config = dict(
    d_expert=128,
    norm_eps=1e-05,
    init_std_qkv=0.0325,
    lr_mult_o=4.0,
    decay_fraction=0.884,
    decay_shape='linear',
    doc_mask=False,
)
Below are experts of layer 3 (counted from 0) of a mixture-of-experts language model. Rows are named router (the router's row for the expert), gate (a neuron's input weights, with its number), up (a neuron's input weights, with its number) and show model dimensions 112-167. Each number is 128 + 32 x the weight over its row's rms, rounded and kept within 0 to 255. Numbers have three digits each.
After each expert's rows: a language model's description of what the expert responds to. This comes from a sample of Wikipedia text that the model never trained on.

# expert 27
router:146140158159111120065166096164159176167159143063087158151139090138089074092098116157097153083099119153091096094096085159112088121126140138095122166073171083163163150133
gate0:103147113154128128133129148175128046133121120098142162116109138202116130167115138096160144103159126121137115150120140120115099080121165141098139104150109128145135093065
up0:101165077121117179125136141179161053162166174148111152156165143148107172155129131048099174119137120022086125101117052110061096153131097089117209141134105142117119077097
gate1:135095094145131115084090100048116142139092183114115116183135198160109161120153105102131119112092156155125214178136129108114147097126131133075124108117120080135105141000
up1:118156138082088088107137192157097125160127090186150111123201130111126167174085090100122138178102145143136167215173151129151144140141070073134156102108161129113145161112
gate2:107145089131087101155170153158121102130095097125156144112199182103087128113119133136168080095137096218135112098129156144150150146162072153116107150111107086119123136100
up2:049137111071129103141136086096089076092150187155143182075163149132122146110145101098111122119091074176147084121135161161158091159084073161107116158143116129158130161210
gate3:153124083106102153146102154129184192108159096153088124087151115078132172100156117153100159126178064142138128129141124123213149117158100150147111084165119162080133097094
up3:157117107161122178146140169130157136099159175144054091126185127074096135088166058124127106103181109073116102080147137121206143138111128107142110112202069161124111110124
gate4:121114129127160098104064085110131100102123100086146147130187148134154129169128131148102070123157136090114065180095118150079145134085135126170152145140156152105132117142
up4:140187087070197140093089190160115091123101080144161140091188138061164129146143125097169110097136168152173139121103143162168175108152101141104107140135101179098157143149
gate5:142107212149118115156098177111166129140156148137107118108124134111106147147139126063164121157157094103141187092083120117155109118129165132164132150195153094174173177145
up5:124099091124126139178134169117154106140123086146158087131109121102106163094178136120149138153126117099195130131175126116186088110143087093148109118114093153045148131158
gate6:090171113123123062105083130110160123131143140122091110149096194115175118127084107159110155107156164139076076090148128166184037086141103174137153138161106173066135086131
up6:140138116134142121137083131164117144113154148151159107134167110104187123109159087103193166163144143114099111104134108151122084157114119082177095148186102151098105112092
gate7:133080093120125129114075160134151114116097071105126128122116170136118180026120086106170089109077134112144177176139116118136094144106125143144118153117174082160150108182
up7:076159152095130122132146162125096119111157097185118090128107179135138143116160087206160094093151132165131162129108147130084149107131058131170101156143133141144145150229
What it handles: Common function words in running prose and tables, chiefly the, and, to, in, with, plus digits and closing parentheses.

# expert 47
router:197139197190120089127131089200159188166149132073081145190158157116085095099122091150137123077074110153077187088104089155119120133097136192084098152107140076127165127145
gate0:134132166170130179123116107186120081106088182122198143095141146076156186088135096110133109125150126114139138141165153158095140123108175208191128105087129089195104133093
up0:177146086116101073154102136172075120098113149158147126167114149135165129062135126109132119111152108122126177112141133139094134145123115133145097150100108166090131088155
gate1:155099129122142094107113089097136108108070183107091121064155105145101144104159125137157119179115134144149144017169118170214114159159136213172222167128142140176128132119
up1:222063088150168077096073079159173059109104144168072111102197107186160138095103127137079125125159185114152110122142100142141045131160085136176156122156084117133125195115
gate2:138094134137171112078133150177098194115128138177108096138167140132180187125148119082078098107198143161164134133101112130141154114087171093116162116121109168106083151090
up2:152122132111148105136146187136083106138106167094156153134164120151116129134159126152141151121153205205171090089087147123187133110059147123153127109134090173151115138154
gate3:158129142090117194157106157108073108140173095174157085140109065073052123154163086125187062141153120124156155122146133167133154088090145181105145156081190163155172136080
up3:128179126136086159189131140118162105139164087159181097132144111105101105125094080093162075124128103142169177113121143134169138100062162171154098132125182133090154135113
gate4:151169094104097080174123075132125113078178064077088130145076121115128088124186124156126099132164137146123131113152156117053167114117146116163097168149124135178133092177
up4:147161050137140077172115078139137086089125089106136133197111152098082101119120138173141102119164167153138152089172089138053144131118113122119080154123115123152130090181
gate5:123125154100146158170152126164145112187097066132149086094100121083077099173108111082091177130129161175172116105085110112106112142103136141090126115123133132230087145068
up5:093144142089076148173122106201136158140067047113141111090095151084075121111146123146065097147105148142155094135026134092148135092107083136145125137106165104149092169100
gate6:102123152144166169163094083149119081155156158090106129142090150077110152111128088154144079103130165180092106113126122115049112109093133167090092079163111148138123120149
up6:126158144125137160194163089196146114120148097109087126180102142090110166137105103134140109089128125161118114114072138105073135109038120156116106121129081126148108122146
gate7:155131145142062111144105128115107149085137116132209089153110089152160133127065128072163111118126137095159141093134079119135129102172172174098143152152111175118118098098
up7:137140140089073143150127175139092162114143189130220099130128120126132163084151157086178130160149142105157166111144176151169103140089191181102115135155093153103121092197
What it handles: Sentence-initial subject pronouns They, She, He, It after a period, usually followed by was, is or are.

# expert 17
router:151149176152095119070160096150156175142154146065078160162135093141101082086100114168101150090091116160091109090100091155107101125117158148095121163086172099162163166128
gate0:125129132147096160094076184176185103125135151166133104125103063129122132132090134127182125131157160123121150174131137103141093168127141125175117100152121152080122134154
up0:117099162143131093131105208109050149157144132123119111151172101141139183136127145105118170131135109161113051126123063124181097114145149105143111130171111172102116090104
gate1:142132134097095111101106130139121072152160202122124136162129099087116125120120144073155076121045090125119067131097116109226120154124104095100129146108112122186102105133
up1:174156153172076136116103171159091146057104087103131148166120122140144126126154115119070070127092169102181144177146100079138102116103113153173139099158128120110116156096
gate2:116117096121083158065090168099162103152128141138152168119190172121162079111092143145108147132105125190139122110125181146120172141146063064120058101162195150156119143113
up2:166087075128143164112098109121144083115115091186090142094128155133170132130104152139143133076139119131148117082108174181075152122101113092103151090104102133143163159166
gate3:173113132140107129124105099132163077181150144128074111134192116127123185160128115093141123117171071076129124167128170045168116090178065150159096128155162153121113091161
up3:150089085092138147153149098129100163117129101164149119107130127134088173170146137156158140134145107059168140095173162136150143098136084118109174140167178156137135154141
gate4:097135090128093144113153184116061152133121125094100091119172207147115148146165088141149119157156116165095154121118166133187168129073152117139171082084091114091129157101
up4:123151094117132107118090126135102155093130090119124037142105135109121154157162147153147126119140143132075183133112187120169137108111142147110178066121126132121070159068
gate5:154124147137104151161127068117133073112113109112158144121147188112161119113082185145164110183090135102117126189172128110122110138090176123075117139143113138124111154113
up5:112117171091088042177131114169112119095113110172126081071121149143140117121113153116174150156118100134090101125128120120096134148161090105141120129147128155123106173089
gate6:141138159051151135107149112140129149132123162133127145134161183132131125182142123103097103144136131106078118160086138095116109104192148138178119155150100129125093111118
up6:136114069087155106066110187094141115114164154092138081111118154180190094133138115134171142113158158117133125198101145117184124110144119113145125088123079097131175074137
gate7:092090096203143139098059132149082132112064081112106155098141109072143147097114141152166146151212143123122139134114081108230119131126148121099123097133119055133124117100
up7:097072123153147137125123170090115152089100089196152138124160081094156161135198131074102106125201130094155100115132118157166110109100117154130104104137131094113134142134
What it handles: Single digits in dates, scores and round numbers, such as February 9 or 2.7%, plus adverb endings like virtually, individually.

# expert 13
router:127136140185128161127162120167122078162090111205141141160148099079064106178095125108138080157114203135152148133090116124111125087092156146155070075117132124146152095126
gate0:147136144094094115116082091212169158159091117134124182073051083175043160165144057138123153133164139145196087128100101086126197095148103116110133089132134107114138150176
up0:132136158113103138097140096224145160202118141146119134109087099132085123171135065154095160099148156184157100116112095091090188114114131169076158086124134143109167147181
gate1:107062136175075143122162087164134091143120169147065100139135125097156143163145119123177074137108112133116130115122130116096099101173163089133063133111124093100136087121
up1:124044128181107146127177086131133094142113141136079081149101149137150126155127127158153084112093142159115144092137166089140070095167163128116068094115121076114149054119
gate2:182135144144177170146093110160071119129101151138093149126114105146121110173118178089168054132113168132124112157096112120128136127093151180124120092209140089169048146129
up2:172171164119163159139119111159130086180122150106104159163089101139130096151090145154110087095124176148129108149156131118103150094095192184121108135168151110166050109121
gate3:112137144132159131116134130138125091205109159146133115058069094109115121135176078090124169138129119147148079102120101131158117095078188108104115149160163152089159134136
up3:136129167167137184112179088107148120198111154166134133069080125103066067140124106116090186146126118133118078106143105136137136108069160130134174096179128166135128150139
gate4:107144119123124180125152130159187121141137134178113134197067088130143092137205054162121072111104153077128113066106100072115118102111119108090154103131118116139149091175
up4:105169106113165158131152093175163107160142128144144165197105119127088084160186115137105095115089159088160165076156128098131105128133134100076162105115125151135143116141
gate5:067120117198119159163086129128151081125112104130161105135122149150123137147145179127135117187081112100123127120126167143115096126160108120146119151149133137149199176094
up5:073105097184131154123109124130149128117070131134154086157109152129111131153115200128133105182104116109156120092105140126151090120139159130117113183137116078146182141111
gate6:178120096161125127125135074108118164102205181145102180175099151147137152176168096142135149139149201106156157142132114106153205128110183143119113170116135179141140164095
up6:148189105155144128150144089082102153157172177164118153153149139155104118175166102132098136115127201143131172142111110066137181151055178164086133144125091130110146149130
gate7:152150131083148142115106156168125141109095179111140162121151183098100121204178155150139120182085121118208102110191100179129147118134150096104152103142149120150070142085
up7:140141149104159172147167139174113129140094180129130159107133177103119124163163121145138134186103173126170116139180128175094133151109132108057156120110111105131089146053
What it handles: Nouns after an article or modifier, such as team, draft, fall, relationship, and sports-table words like Goals, Total, MF.

# expert 10
router:142137164179131128074158104163157168153161144068082148165152093142094067093106121153107137089107121156092113089092085151107100143113155147093108175069150093145175155128
gate0:157113098126081116055067175188130178129117177139121109131113121131166147118108142148085159074151139174191103125166122057114123152100115169144090096120177116126130099105
up0:178129098171136113069137186075104166106120163135128094105156145114134189138050159137085150183137142164183081123200107101156100157081177173146119102114106188166145075170
gate1:131163096111127120139117160075148099115151134145160069138129167108159134140123166135116077115087105097148121160125120128100138111111143148093074123102105190119137140142
up1:104145104163137121121079126144174157172196105092149090143127118102138116105148091154131067160151132125113158119128195138104127117103123100118158140113102163122121133173
gate2:156125156137109197139099126099169099079127160119130115135178123114129106139160123117159123151130148135147137153104151087186168154126113131135088142205134165075161125078
up2:107105116141141170131025170137138083153132086156115108160148129146131140101146119106138100183113132176129156136158144089196179166093112145111098120212158174073067126121
gate3:175136080134138107107099109126076127102160110094132086138109095148115146148127127155155092145149127121171086100178148086153101086128114176146121106126126138167105109087
up3:113143108135100126080076116150145131103162094170134100157119156095125137161123118140170073075124144107153105104118125130180107129171104134160136154147117180182088102000
gate4:148133134199112154112139081203107109186110201063134086098174140087124103126139137125093133089107178103179194118129134050127130100160127156151144178194136164128172116096
up4:097136054124105157129130140152107064143084138147136135178227097099155165163164118087151098079116161134136133124156123176152135132106081148164151104119134204077108106157
gate5:122089087167074166093144137131119104072160089084131120106138163172136149095139163137121132190203160088150098094144112166137163147085188123103119183139156114147120123146
up5:104136077166109153093081125134148134105099162129158101123206122180135099075181162135110133141206143046140115152111118116177165173096157132116107104103151092151124097141
gate6:126156120094193154157141172124139098137084155135074069198081190125139119175151064104119088190207112093071132161134150097110150167175173148093062179148090172122131069124
up6:143107146100205101146096165145109082160099182161046144157102158146156123110077095120153128132098041061126154139059080119114103129166130163110090141126113107095149065123
gate7:140088113142117204141186097119091134145167100092176126102098136156142070140095174083104174109155159101149141134149192090126082123134146120072153114092140141084117112111
up7:074063138117130061168153149118087129134115165188148072130141171147133135114089131174114192179104094110161108160100046092091055134132172141096137065082123173105177120174
What it handles: Word-final verb endings like -ished, -ered, -ated, -ized after a split stem, often passive after was/is, e.g. dimin-ished, sequest-ered.

# expert 44
router:150140174157114116078159094160160177143152166066083158153138097150097079093096109173095144085090111157090111086098097158111087122126166144101121169072176087160161160120
gate0:142115151101130076127153106173101162077103196118159117066158148111131112111205068169075137132133108240167213121129107100071141138143078120149086148067142142108127124128
up0:153107085112115145179148127101138201126127157148146143046154181129130156134143109146121151125176100155176149101112134130038157086164151149127092113175136085107115138103
gate1:107116155133126110114112168108094130107143101098141059092162103154175122100113127140176150111129144087191079058119135146203115120084152132126147076153136134180121126169
up1:128151118081085086145148198146106140065126132059126043124184122136170157110149191110129141157134104080173136090167184101136129123101162113177141105129149141143104156117
gate2:136119107138131125171113147138107162101069159124120107126108133166174098094127126076059134129115136070125126115146118166116095145142148123125112103161110130149110123079
up2:109116124119118112102092192185127148071159118124104087115126068102143153126165137109152113130137134096122099112140122139089124097088140142216139158167124132120088120142
gate3:093130068166150132157099166160134132068140173130167079150162131157136124169165167138076108127163118096139135099145136145214147102186105083102159166185118088099159133125
up3:161114103096118119155122167105147136073144162140119137157163130161146124161120162114133147131193084102149118141123145117180069141157039116123134124111132119090126156128
gate4:149134121106099104172102190143192116116129091154154126102102137118123191113088125126138099141163075119133148166161140101047170117118104133109170110149113110129066123084
up4:166136139098107140178102128124143177118152096139103168083175175122156153104117123211244133100150111100181186135142155119085121141154044096123126138136184135089087131164
gate5:080096169089190148116149112109098099089151116147140119131134123101145114091171125092137118148196105131115146147095144135163060155078183132142086163119068171100069180068
up5:080126118147174063102090155093172110118105125174127023093111133152142162163148162102117137088153198183176166147165160126162118163129132124164133130165088126144108139104
gate6:176174156131125179167140027062082089115121170200177219114155133092101122189092154134086109146055079134137155114086164212098087125125125074108084132104129097127114137168
up6:192142149117123103112131044086092058121115125162139197145152141101168123095143117120147161162075123138133059172118121109094113143108147133115109120101116178163137102161
gate7:127108139115090085120152180193117158066190164136121138099133115131136152126111099151119113160203120118110132141117164146178164088126154124109102137148090151126110145136
up7:132107137131112110104108132097146173105101181132132167143162060132149088130090061191138121147147118124092116163103115101207175087125148110117123178135082088089139146095
What it handles: Tokens inside table rows of statistics, election results and track lists, such as the in song titles, number pieces like 43, and ons.

# expert 34
router:154147168155102118071162095166159179151148155068071152156130090134086084092098119173081145088095119158085096084093099156111097127120147145096122171078181101155157160127
gate0:113094100121162146081110130120124109123104109134158057071100168151125135153165127131129149128079115080149148090168183172115140092089111104133127129112102079083173140152
up0:162116119147119098093115119110152142123116095151146133117119169143103112116118149131151117182151135055154113078130112131146156119131119117138095099086196107143164080186
gate1:180130137114122087149113172096148150075102115138126121111146168145176143107085165104134195115067126128153068197173139110146098149143135130140138112131123157138135151068
up1:148052171070145079128081164106137131086122072198157142130138151166166177126113098154176176116135123167162063136135147144131162133178047115106153135121132089080167128087
gate2:098093136140102106141075165131122117186075111179138189188146169071113140140138149122118196153108109096132113097120117093085166111168054156141113126120184140109119133099
up2:104094136091154171144097118107145123120095190093097172129140154170162185092110186087134112172138155124144117139089183148161148110114101097149208095108166144089174130065
gate3:138050133113176127152130133110118133113126081114201153148104135068128067182187107205060113148094120108142161139109126137208165142166065101180149146166119129112128132111
up3:134113083133127097136083117122133112070165101139150097136092142137158124098130159065170123126183144171161156172135180067185137122090076138112117094153115163138090093187
gate4:124124090097179111083096146144084164097171068116122107132149147124107147173087129108128118107143085116102132110147151102173131106146130107156128154139096151091117133121
up4:086089089127150145154144128087139095128124091154127115096199165167129145118131123094130086109173105122126144182100118109043143095141093142154127124092104119098081076143
gate5:173154087124119115129113114164121075193152091134157120152110163153142147082099123144114106142167106141130122074132141098157111111149140128063125093175171143135123086098
up5:128149118099082135143096120143058104139173137116141088153127086134123181123142158104129106195140115201135123146119172105197221095142107066098104146155134130158172127121
gate6:137124096122102118132107166087167096085163134143116087118145118074194114118104103070154161155176144186140124134145155178161140110148104137140165098100080134127102082151
up6:124100122104093091144116125144162086121092116138170118106107113150198106170154138089205108106153142131167164118096127168154181109095185136153125153112155103124085105168
gate7:139086118123104159146055198117140135092114173170159154154122177148135094156146157140174135113118122051095087147195095123094153132086127194142091170125143137119135120140
up7:140134164133122137132079159153092138081120117136107124143084127113175104163125102158156125135202165074133085095202131117101127145132085166170095142164133134101131083181
What it handles: Commas and periods inside names, dates and abbreviations like F.C. or a.k.a., and lone letters such as v in formulas.

# expert 32
router:137098164099075141072139105149113137124109144077105149157159127203143108061112137108119167046115118141074114113150151186100116152179154092159110180133143107144121107118
gate0:082135136096113094112154099157113087116171110113132138097182214121119161098129129134079157110132130106140134097120110128108105128122114146176154143109114109152137107127
up0:137165174160146123133164116120067101081174139107145169093137168125143142086101130160119175109131148089130144110137149089103147158132103122117142109138095119172121130150
gate1:140163144100093089104117136151189128120062086125080145087140135159131206102130151096134160101181117120115114066115109131122129147174115131158157142132112141084120098120
up1:145166170114105123125133160145158140156082111111111117083149141167156177105157123092127141079173120108107089091100107124153092166187122130126148186145133173103113131114
gate2:100144155045174156182113134133139134126106160073093123151171112091160129128196111121142083164086133129119121136129139137126165088160152148168119147140165126131135109160
up2:098130172037187124140098177132180096119142158081072084162142107104145124130204114111160117137105154122109117169137152149089155076175146138193139102165173140131104106182
gate3:181165091129198128148092212159185122179119157127115082107106150177120132196158146112138094080150062154077131072127174071096128150118168095130084137107111141090197193121
up3:227131149142110118120116172159128113182142134092133120155122125178052157155128129130098103115106093138149106112129160118130132161162113129116140116108123150136188180102
gate4:140128145119088087116099115194122121117176161177113109082184137124141162175099049094149094121155098095028135150130146118137143158093075114137118115146127111072101149111
up4:140155147079123098132186058147172148036144226077146131176173111162118110113097093105097153142145081125057136193148158067102112089118163172148154077133078094171173118195
gate5:112135107110117103121151145083095139098156155152135100102044139175156146085107136128099115159160177111051122129144087105134085143126158133129111109102115136152129106185
up5:144103131128130164172171097138099138135189125123155183130080115158153103054125105134125163086092167177102093149107043143104075095106155114130126139098109172159116044176
gate6:112150090071105130137134174152075113142127075089102156126136156164154162104104104118152141129153116138136208138110122112091158128130101106083105085183138162123124133150
up6:131149102132102127137129167104068076063129076162136141186111139149130166176165131141148106097140144114151151160185134161176112136151097079114140113124095123196123142144
gate7:114141107118147104146154160123149127156116122080078166143179179112138108155148170104068185126110142136086095142145131183135159158146137157111123170100093112174143136146
up7:110030139144122154172152130128148143089124118092131152167115139130148127120151151104065082105139108183097114107116124158152154127132102081168176144089071077102211096141
What it handles: Adjectives, verbs and nouns mid-sentence, often in career biographies, such as practice, ranks, study, working, popular, distinct.

# expert 38
router:145167160079093080147089122164091123115193123149151157143140167185134139106128114131160220108108106124122137141174157178139121092134154158121144100168177144129173140123
gate0:117111175155116079123114131148129086162161132095109088155081152068134123143092150155068134131088090109151190107091168114181154142150150087111094107074118128134063088167
up0:094166137119156132144139154139158125145187132109155118142117178114150126126139173152071107111123089074118121115114081114144119152108096114073103170111132150131125101145
gate1:104127114108137121087082136151144168138105105099089151123146106144064149110153114129137092149117104116111129100108138099168141123155127124148145091148163122165172087138
up1:163175138131137117064113126133120120161101154116120162116166160131119142152104113132129162133127149120136103141104116130190071137138125201207149142138151146203133167155
gate2:125148119147086124120105128129119138089160170127104121125104061100124117203110126127108161143135134155145091069100146127089160125125101113101130123177115129148081140068
up2:146118114155097144128059140156137136114135142146083151109120074120144162167105115111162157128156110172099127105101155148131168058097072124097145119215091165145037145058
gate3:082091114119144085127112198140154184094148032114073106127122144097120114124151052203102115111141038074108076180144145124153114119132150209159077100158101149123180154120
up3:120129154138184111133083148145139208128075097099111095154115139126124117134159136164138138099119036085137105145154089177158167129125108163165102151101147159139196138108
gate4:100168121133179111134050103074135071104102099129120128087170150174153183093129109105113150097131168194076077077149140156127113155128067143135145110113155138144103147147
up4:116142175131086120191081161105102116169098157080044125120182179130145152134111180126181101129077135158120174123148130157082187138089065092107103075164130085165108096132
gate5:094138111119118163163103112122112132155149150063084145217146153077098142100141117140043150108117117151162146119118181137153086144089142157094098138137152135148120118164
up5:123144076069170142127112100161077142143129153061107106194133137113115137122133163127074155151132209159144131123092175105144087112137179176134140099142127171122136123136
gate6:129165167139212087168106184109121137117141133202133156131135127110158142127114132186125105164111145124153120167138096074136137131122140134119136106094117139158073132155
up6:115192136169152076165119141135112139168113166153088162121115162104144163151110072112102103168130182144157092098154117116128140104084155136140188072085150165124176140112
gate7:201065096129132130067046164146151189097098155125158122089147159146132147117122131114156106072182124097144158094154187164189130080144167205161131118167154097142143115092
up7:148110148129107086139088161188105173105142212133143151070159144165107155156116112128087150089126140094134087089123117153183126152134173176133166143108154106138159093159
What it handles: Verbs and nouns in sports reports and credits, such as ruled out, extended, played, directed, based, training.

# expert 9
router:145142172151115119067157098154159169161155163064085160158133099135096087094097120168093147085090114161092098075088093159107088129124150144100126172088178088152164160126
gate0:152119146161120173123111077124115144085126134167130056140148167128130120144147139123122067105137110154151129086110135109189129164119172158123172157134153096110111112116
up0:151168109125113135092118139097130081086114116155142025127168108105077161103142118084147102112177143095146139058142183095147109171145115128090096160188166161132138129168
gate1:163055136095163136121178134105115102120119141140152080180131134186091106175162118111164135141153098167149090107155137121131111081177129080140104119160077123104053108121
up1:120146102177109153084089156118115153095137195151133129153108134082179175122118133137100158200137101097124186134120120167131135147113101151128123165095119106094140138187
gate2:106092079137094150113145168163090136056091108180177131126155058136129140117076126134139124125126143166134097116138156191170128131145071088105105133110124134116118135154
up2:102167144130143149103128187140126103148142102194138060116139113127114148148079136114159135100102106090086113090110144148146066112132109124156157132131160107133144155126
gate3:037101128093124143168120169127073105139160118113104113160177077126123137116161115140091144197146155124157146145106141135073112119137098078079143138166134123099119108168
up3:141170089138037072150150119131123132113109119180099117147135156164126155127130178131152115100160106094146172200125176074100174094132127154131151062130121166092123126173
gate4:131117097153140126142067099088141050102141158128098052123133171135067107103146141147108141124104147048138162176142122146126131183144074151093077143131067117195129101118
up4:107137080141181117157085134049179063104132093109105165150158132179147123170171119158119121135158078092180131094145132084120138098143158133101098137125132117126142159133
gate5:110129121178118103113103133104174137065132132146102100107152135117151126162155158127087093160114162215134144123115153159172139183126162163125133161181108157143129100155
up5:132121138157128101153109166107159125091130136106080065099161131135119201135161097136144185222182132134129145129153170127171132109116092101161123111189095154193139110069
gate6:152152107119159167142113191109147191122137179139153184132107140126086115124128138109190136166138173056137130163120160158115069115166107115129120178125105154150132132171
up6:114109124096148102156120176152083135068126102132150154103080125130109166150158124105139123126184166149035101121147143095136090160124111128131131113127109157134087112127
gate7:089102094119097118155063121169146059078140143147151106141115157131163167149140115107126167156190138157162165118169164148115115152143084124123157151167113156057091116175
up7:141099118127171180141110235187079132079130096143142200053166198119109155102160176125079120094100079079117132129177116144152131089132168125124128131110125138119137116056
What it handles: Word-final pieces like es, ud, us inside longer words, plus hyphens, apostrophes, and the after in or at.

# expert 26
router:170166056125067170142196109140179127166057151088125142173175117128131134102061134088099103085086147129077095162182161153123093173143118130179133160124110083136122109132
gate0:091116092100161139183113089106161083127148126126111087130138149068148145145065102146123125156185123135089185127128161157110182154126123185166087126157091142147105032106
up0:156148107106120128215130124089150116133179066095120106131128151061139132108113128096172104150160130130091146138137153163141168140088118096137095117135106115120128117106
gate1:154132173195093091095123104156150122102150076167061166148072138113115135142130125093093080121106136113102102187124107165133108207138056161092128120093100114062132138157
up1:109120152219119138128104120121156097119138066120086173147115156117118114140162138117058053132134149135137179169100118165130109177129049161106123127123094089106176102175
gate2:153100166103156131136111124066123138204123129129171128142112184028111090189118102168102175138117119127174126104115114109105115122099136198188086129124162040115130152134
up2:127109159146155116128136179127098139186104119138152092104095152106092155190122126194126172181154121162164138131128166135117104132115135198177110111113159089069133142153
gate3:155121070193152115181162103142118050179071138106129107207135171164181150168107128104122090145114165159130125095172213100109115122134155110165110093123096122122124137149
up3:183146071161157155186204131159131067185111139110149140196111159174152177147153124098129087127141171089116140115160192123130110142090160098125093071126151110126132140130
gate4:115169090059126127190106150109056189162178150127144139171145102181153072145168058177178175231098164187125104112132145094138106101113107117087106138140171158179085129109
up4:131109139112182074144164169164067116151164114148195144131171159127126143159147189178167077159116140078143168092148143109114112097144085101117110149122155160173084142115
gate5:121135068068168102116104106151100109166150109112145130078096149157081110107096139158132154172089118175178095066100099138111154123160154082173165156083117096180166116087
up5:156119085084120118104086110126161062198138092112142185122128165122132149112110062154114130195087115132158104115111106124099199133153142097132144085121135114144111127178
gate6:173120138133106112159132137090134159143125109162104144079143093148146152130140155084093159139102174120158090180157135098105107155162106100141094119131127110164204143156
up6:154141132121149093181152194069126174126136183115098132105094065141119190133159137056093141127116168113133131181121144120083139128145147155152087094152179111201179156148
gate7:074102166156055160135159144164172121066136164153136137155154122162166203085125159141071159156099131164146112055122136107144179121155165173132104126131140102087196100084
up7:111137188161079138157131110142134099082120148131129119130142180166146229073144124170137142166086080128164093105120129107174159108120066171130088095114113125066148149148
What it handles: Labels and headers in infoboxes, taxoboxes and tables, e.g. Scientific classification, Born, Died, Official name, Took office.

# expert 20
router:133152171159117116073161098158147172169153163064086157163126091136098082093096122167092135091090113163094100071091085149102094124124164140097124170079174109161162167133
gate0:110078085161108122135135076147134101130144097085113079175120136192090083170125138142139135138171127085133122141151181147168157114122137128166151141168151170133142183234
up0:167065067125116201094089174148152106115192090139127079152167136106118177132131154089179105135164113080165112185084198134099144104093088074166131086145157143083105091106
gate1:074129120104144121139198108130116058159146146122167141163146150103114185103105080140094149106080131168113154086119198117136110171127165112130102081161121187204174140127
up1:125122115144174089121152072128113068124136138147150121129147163124132176102146082127078127113127154162103127124144123095173176136131120141185146085167142173159163101164
gate2:079202149137137110144166105122139094162108139131133063152142130112161147175161127106115102174112156145140096158077049151168094133146138133123105115128170127102142137108
up2:098178168084156125149125153144165117111114063137158063091071114154181195125198102106153132198122150129159167164093160110095141144108147141150086069098119120151181171101
gate3:161119181161072125190117195089157179095102082161116132202141153101141128169093086144153130123115153101146145123124112128131137125111081155116103105141169104103146057156
up3:176065125117103097170127144135151108149083152148143126095048144157159207140108139073126116159166078120131131146133132159075111116114098110175136149127126066137103109131
gate4:102192104107113137132134137109168103143090162161101126148090175149120119095097158101047146088084082112139153208162193125161137156172134098128132131149137160083144129068
up4:111121121148126114141116199120141084092162178167104056121128108130094148150180173123149127157100132142152120117115166117073148088111108147101131112168090130099089122220
gate5:119136170109039113119149150190133142108148202129133154186177131144114147149128142120106113121103058153086115119105131118098146045143131086142092082175108133086138141185
up5:146114111099167145201108157103144109095154128112108142135113145137125160127174125095120096161116132133180150151124156146113109068123117155117158128146085111121121075142
gate6:106095159141092114101121109122126133156107163124110103126151155084128096124101081157123153090150126162140097166128166114073138139129111148144189149125145172101105140073
up6:087085139167132095104149119108107136118122140138131122133178147114156111166067183078098093149170156157086130135159170101176152153124071138140101087128104179131110133085
gate7:144074069097129087143139126092128111155101145172195112191069161103116122153113091122187150143145141121197121157133154123182132122152114125153144113110109078118055123148
up7:187149015118133152110147161110170164081158208159127123150169117177162138134097076173148083133167193104220173166195206161158152133162099107138088137132108120129131148129
What it handles: Final digits of years and dates, sentence-ending periods and closing parentheses, and mid-name pieces like Li-eb-ig and Av-eb-ury.

# expert 33
router:146144157099053094143146104154144168171125123142121143109108114221152148112085103101121145074087110103109137183156122149105158064091172145129137046200162105159154159099
gate0:164130115155180098165144101164090140116085111119120147118184114068093092058160107110152112177111127111167167166160102096089127165153088146197085120084132112096126132188
up0:125148082122144146174144130101137167101047173121131109151166155106120111087095138126163127140157111088204176137104104091127080144136145122196113108080122103093135137184
gate1:150185121126054145154123096130144083106128136112151075131106106114131135089103124139117121100088136140149149102071118135160159121108090113121166142134115169124103096118
up1:168176116117027141147139110167106063133169158114146114148114113087153168104153111143121102111092110124112126178105094113179156120140096074115149095138108196137117102102
gate2:151104070120176190138119137110085140167116095148106138158095158104153170149094140162183140093157172136120159130098196169137128104095119080140129132147099146171092142121
up2:150057036123159158137167120134083143110064080106122147129142130123104146072067131147155159149182131144180144153074171123109141097133141029158156109141156145187114103153
gate3:117145180087102178132126142180117125138080149130103123114144140112140123162138112167131067081115106093139094138106104135128076118147164102064124020136145100189111124082
up3:123109174155129115119173109145112095134105160189128118138088108119089084135191130165107105068127141101138115084104115106106124136115189119136068083138144153216149138093
gate4:108115130133141124167151134154138162113180128124083100087169122123122035199111134163092098129160149100158120182142154163158083149132138135096146088135088093145132165087
up4:147099138099117088143105101122117137118177071163120097101152143152094076206098123145149106126116149085128086130151108142120146128148166100100177099149099132147159147167
gate5:166173136047119144146161136160109159105157144180158125133155138148120087100112184120089101132108080142152160143104129209076096115120139156095084133100181121175141121156
up5:154182094102149151113159100188132197102182163166086145165083109134124128099159124129148110098119087107149199123116075182111095141123182166102109124123112145164106132151
gate6:140133142118100068149163135139182117167173104117115142129123163159072100201123154126141124145152166125151149177198171083157138115107126175116159097140144152143121123089
up6:115160140092070087157118133135181107178196115158115126150122136113068178190116150102143154158117147066135142236223144096150113070136122163117157116135125164165123177130
gate7:137157118139133083104120149083119147125125101092165154122067149086132130162088153149169099125161121116140116172125119131071169107118134180185140090125142130086151156144
up7:137190091092100092109140124128127155113136146079155133090035159096103153087075130129195069141126102128101091193139095121112174113129099176142151089092149114077190138133
What it handles: Common content words after articles or verbs, especially adverbs and pronouns, such as reportedly, also, It, such, often, restaurant.